Below are experts of layer 6 (counted from 0) of a mixture-of-experts language model. Rows are named router (the router's row for the expert) and show model dimensions 0-127. Each number is 128 + 32 x the weight over its row's rms, rounded and kept within 0 to 255. Numbers have three digits each.
After each expert's rows: "mostly gets" lists some tokens that are sent to it at least half of the time. This comes from a sample of Wikipedia text that the model never trained on.

# expert 55
router:145187119114091106105117156143184123127186098132045160052104155155156109126099112107158150101177218131170175138098192126146181084182077161145115140128156162118131093098164142081158114172142130122093172119163108101135116088151101108128122163095119197137178108097124127126128138100121128077107126144184133068082188109136160107156105098108143166112101119152145140071156104148145119084122
mostly gets: " can", " organ", " may", "or"

# expert 88
router:122123169160100172138072153115122124121127191113118081062128122123127181106134035134165138163169171111178110089088153122116149072128116122132157176089151134124136095162113133154138077112119164163116155090107138122132024177122125131098172106165140159156181111192179074130156151110121146102100151138079119161188106145092094105135158142123092125125093165104100109166092167093143111064113
mostly gets: "ko", "bo", "io", "no", "o"

# expert 16
router:126076174106158103141125140145105100135164179170125105098104130096125109148111151182168162098087094086140100093076145066085120134094131154164100130137122168185134158069128086097127165134108144138135111159131135113151107088110076116186158057111098133139091139144079120129183099137173124126095138168150203113092175105167130138159151168157178125120138216113131144058140192090174135160142
mostly gets: " football", " champion", " professional", " League", "ball", " club"

# expert 6
router:104085095127156117092123134166129063131093114096148158077140036136096129140125144126172113112171175110173101117130107159162112159135182181169125144107106147092100098175128177064097155181114115142129128144085162164184190094113159130124082126134126114169146127112134132125113128144127072150159108137175075090125149114195140202161151103158194112132181098111146150130172084089155108152184
mostly gets: " work", " lead", " develop", " research", " play", " support"

# expert 76
router:154136146151135165127081157149116086080174144117103082101129104140181082154128145066107095101165091115159152145111116174105136130136138112170149122130141117073094114122111124126165119131105117172146123144141113148167125210153061101094174061137077125145207092190169090151168155097115107150121147112064169186197125131143136194177098156123137103158127079144101118128155173151170103129080
mostly gets: " Japan", " China", " Africa", " Russia", " Australia", " France"

# expert 82
router:172086201168151127186143091092168113090132186157113136053101101086104111079100175151176149132176189134072123120084072154136118116151155103103192078184152143106147130123172133133131146162094112134146172116144125136151162110130153189142100147094102176177088120144107157149122150087162082094111155157136123114119167126169068114151086168178123141127151117091140102105146168167138074152142
mostly gets: " brother", " politician", " father", " government", " director", " law"

# expert 106
router:090112152076119117120087190123121122153132170065131099091123122114138154086069136109142125127154173110197150161145107134134114085191128189144185137098180133063152122129108165120095121137137132198075214146144141096112120179092088107158142157110119165176119099154156137116122177129179171187068167114129112084087103125136115145121090083106190156136143108099157097161155121170103138149142
mostly gets: " could", " would", " did", " will", " make", " take"

# expert 80
router:158164155204090162173085122131153096108111159119160136102168126105119082108166092124110145136193174103156123124124147133102156068131108075102122169105148133084129132110114078160100115125079135165126097089100166103097134107142104142115143134147116163158169063108176092126207140144142088130083087062099080119113177149116070182134152141045095088108073109126156118096122187145131132157164
mostly gets: "ü", "â", "í", "ö", "Á", "è"

# expert 93
router:162091137145144179112127160074155119053090117139117133078123053113136103098116140097135107141137131139162107124123036127112157149114133108118158068100156113091164085183165163168141104161090136078173134074139165138093133083119145112119080178126092172206074146113105163174071086103169111116141125162155111079178124093163085150130129113149147117093155171103186093118127117136125095094108
mostly gets: " include", " issue", " live", " feature", " song", " provide"

# expert 70
router:175060161156150160101124100136133111156131101139093171140093118168134102126121122195154160146142149117135080116152121168079192163111126176098135089138109184132160072149143174102134120181121086126173115145162128126146115071107174125152100206159088184179092160141110151137115105108149117134141142074109093175126122110167055138191146094179168117135135204123129145124176112058113129106116
mostly gets: " However", " period", " week", " month", " tradition", " year"

# expert 4
router:139161166123166093117148101084118117138148082133152194082148066121114098141086137097137105152146136150147151120103126171159116161152197169131157093121093124156089210157114124052069145121138174152143148115141133155148167115100156140106124161120160105154139144074125122095080203175131158132173132064130111123108162118217145173123174134157171182104134159089139178164141114091143102166166
mostly gets: " creat", " consider", " develop", " claim", " join", " support"

# expert 62
router:148177170105120135163113169102143185142050120088130092118138102077156204136099168185108144152094111157153084110106075105104101121169175144132162150109105151185155161162119125100061137150067144171181157151103123112115117106100151108138128149123157138151141167145134150111060123132103168183098140154122081087104101155163092137104057110124179143065169085083143095170156107118118121153150
mostly gets: " announced", " wrote", " said", " established", " published", " called"

# expert 107
router:126141103173083073108088106090134120074089134143094158135129139158088098144143060177182168113108107143129104082119153204149128130137158155131105071155093192169119129156125141111107145157131157132095081074118072144155180121160135151202133194123134086193094128088133136140136174113158092119154120111134124090171118114219158148191113159165126164115136142126091097107125138084177143148113
mostly gets: " million", " water", "lock"

# expert 120
router:101153187135130157141094160070115129145089145098114124121124130109076162101104144166119134107123097177166140122111127120152073163178177159126204130083099119154182186122087194079093146122111082141158165173144075083127090105090160059155116129138149160182105124159142155100112118139160157192131136101116103080102110157125081096111073164137197093108180151086145112103159153109142105147163
mostly gets: " made", " began", " took", " moved", " held", " became"

# expert 14
router:124150139133138175086129140106143113126131168138087115096151126103122179113115058074158117125171103155108124150086134117104144049148203149185145163087173109115102069161101128091143083117110056094111124126178121139159135080144067109083129109102172167138107069095140108183120117166080158081115143065137093134061092156100076121138154121118161095148143117119122122157110090161132154102057
mostly gets: " mo", " opera", " lo", "bu", "vol", " tri"

# expert 33
router:120146157154110173198174092109127135117123169103099110067155098091101114112129086101072151185110189138147100110114115075160109099089056106157157161166154117113157083122110142151116174151163140142132128135081188094087162114183125106117137134111175140097144166158086074122180168141090113114096063143122085144172101133097150111112136168112085150094097102069144104179137176152146195134112
mostly gets: " Robert", " John", " David", " James", " William", " Michael"

# expert 117
router:143141109131090101104087147148152167138148099170139132136109164101160102165067090126137152168125142105131142152094142151059105135180102120139121100120126145099133149135105129062088165196129137213142187120147114109117086155117164120064133137155117126105140136125126098074138153131160116185077074092162149126078149082212128159158135162083131215146167115122104139128155088156168096068070
mostly gets: " well", " different", "ular", " consider", " great"

# expert 12
router:102110101101080163071139158110153101103185106156169185112087158160131203196168032141119180141156093108107114064172116133133177147137146115126072098073079173146129056108153101156183125131077161104074123103091103132140110108134154139174124105110147158136160143103081135188139070095141146125113110126156112134144125139109130123101114110141116128106128101146105166118119080152079093086163
mostly gets: "–", "/", "⁄", "<", "—", "‘"

# expert 0
router:127079088110110145115146118110068090153115167132100125160101097123088124116156094114105122079141121128088127099140166100148137156108111160161145156077180157167138132127075067115124174160127169092083103075090136101170099084125073132162189088119101137140125103107102159114113094186138098143169082163185191171125160140173162105138049172122107125137183153112124105065115163078145193126105
mostly gets: " medal", "±", " Win", "weight", " third", " champion"

# expert 54
router:164145110135134171133079109127125103156086169079143150113147181112100155138131099073121136118141092119066145161076103156152113049165058144123112135134139092108110166139127119073137114149091119156114102105164148162150106081161152169061131157119199120148091120112105083178096129086172080157153120136114127090108099117209102171165129200114174152107201098117130125103141173140139109091077
mostly gets: " gene", "lect", "write"

# expert 75
router:125136165097135140136076107126136112058083129124048152097167161120152130099145164188147138066126121094141113117147099095142138195122164082108121096157126071136136210140159152082138163104140149146120124146115101152127164095102139140166181084138103094138220124155148192178085150117111092120121146101081130186110142111170080106114084143062128141174116191124117118108118142180136118093093
mostly gets: " Born", " information", " Country"

# expert 25
router:147132137147125112110107136178147137095124173123100106110157112106122131112139152127153097118166142126095141070110145142158134089120171175178138085120125132117188113163094162091128116205090086153162157112154145136174160115135174132133131086157091139199130167127042171174187154104200095108123148152148121150121079054146086096176170153129163148142173074194129133136184174083147092147128
mostly gets: " life", " power", " death", " education", " children", " water"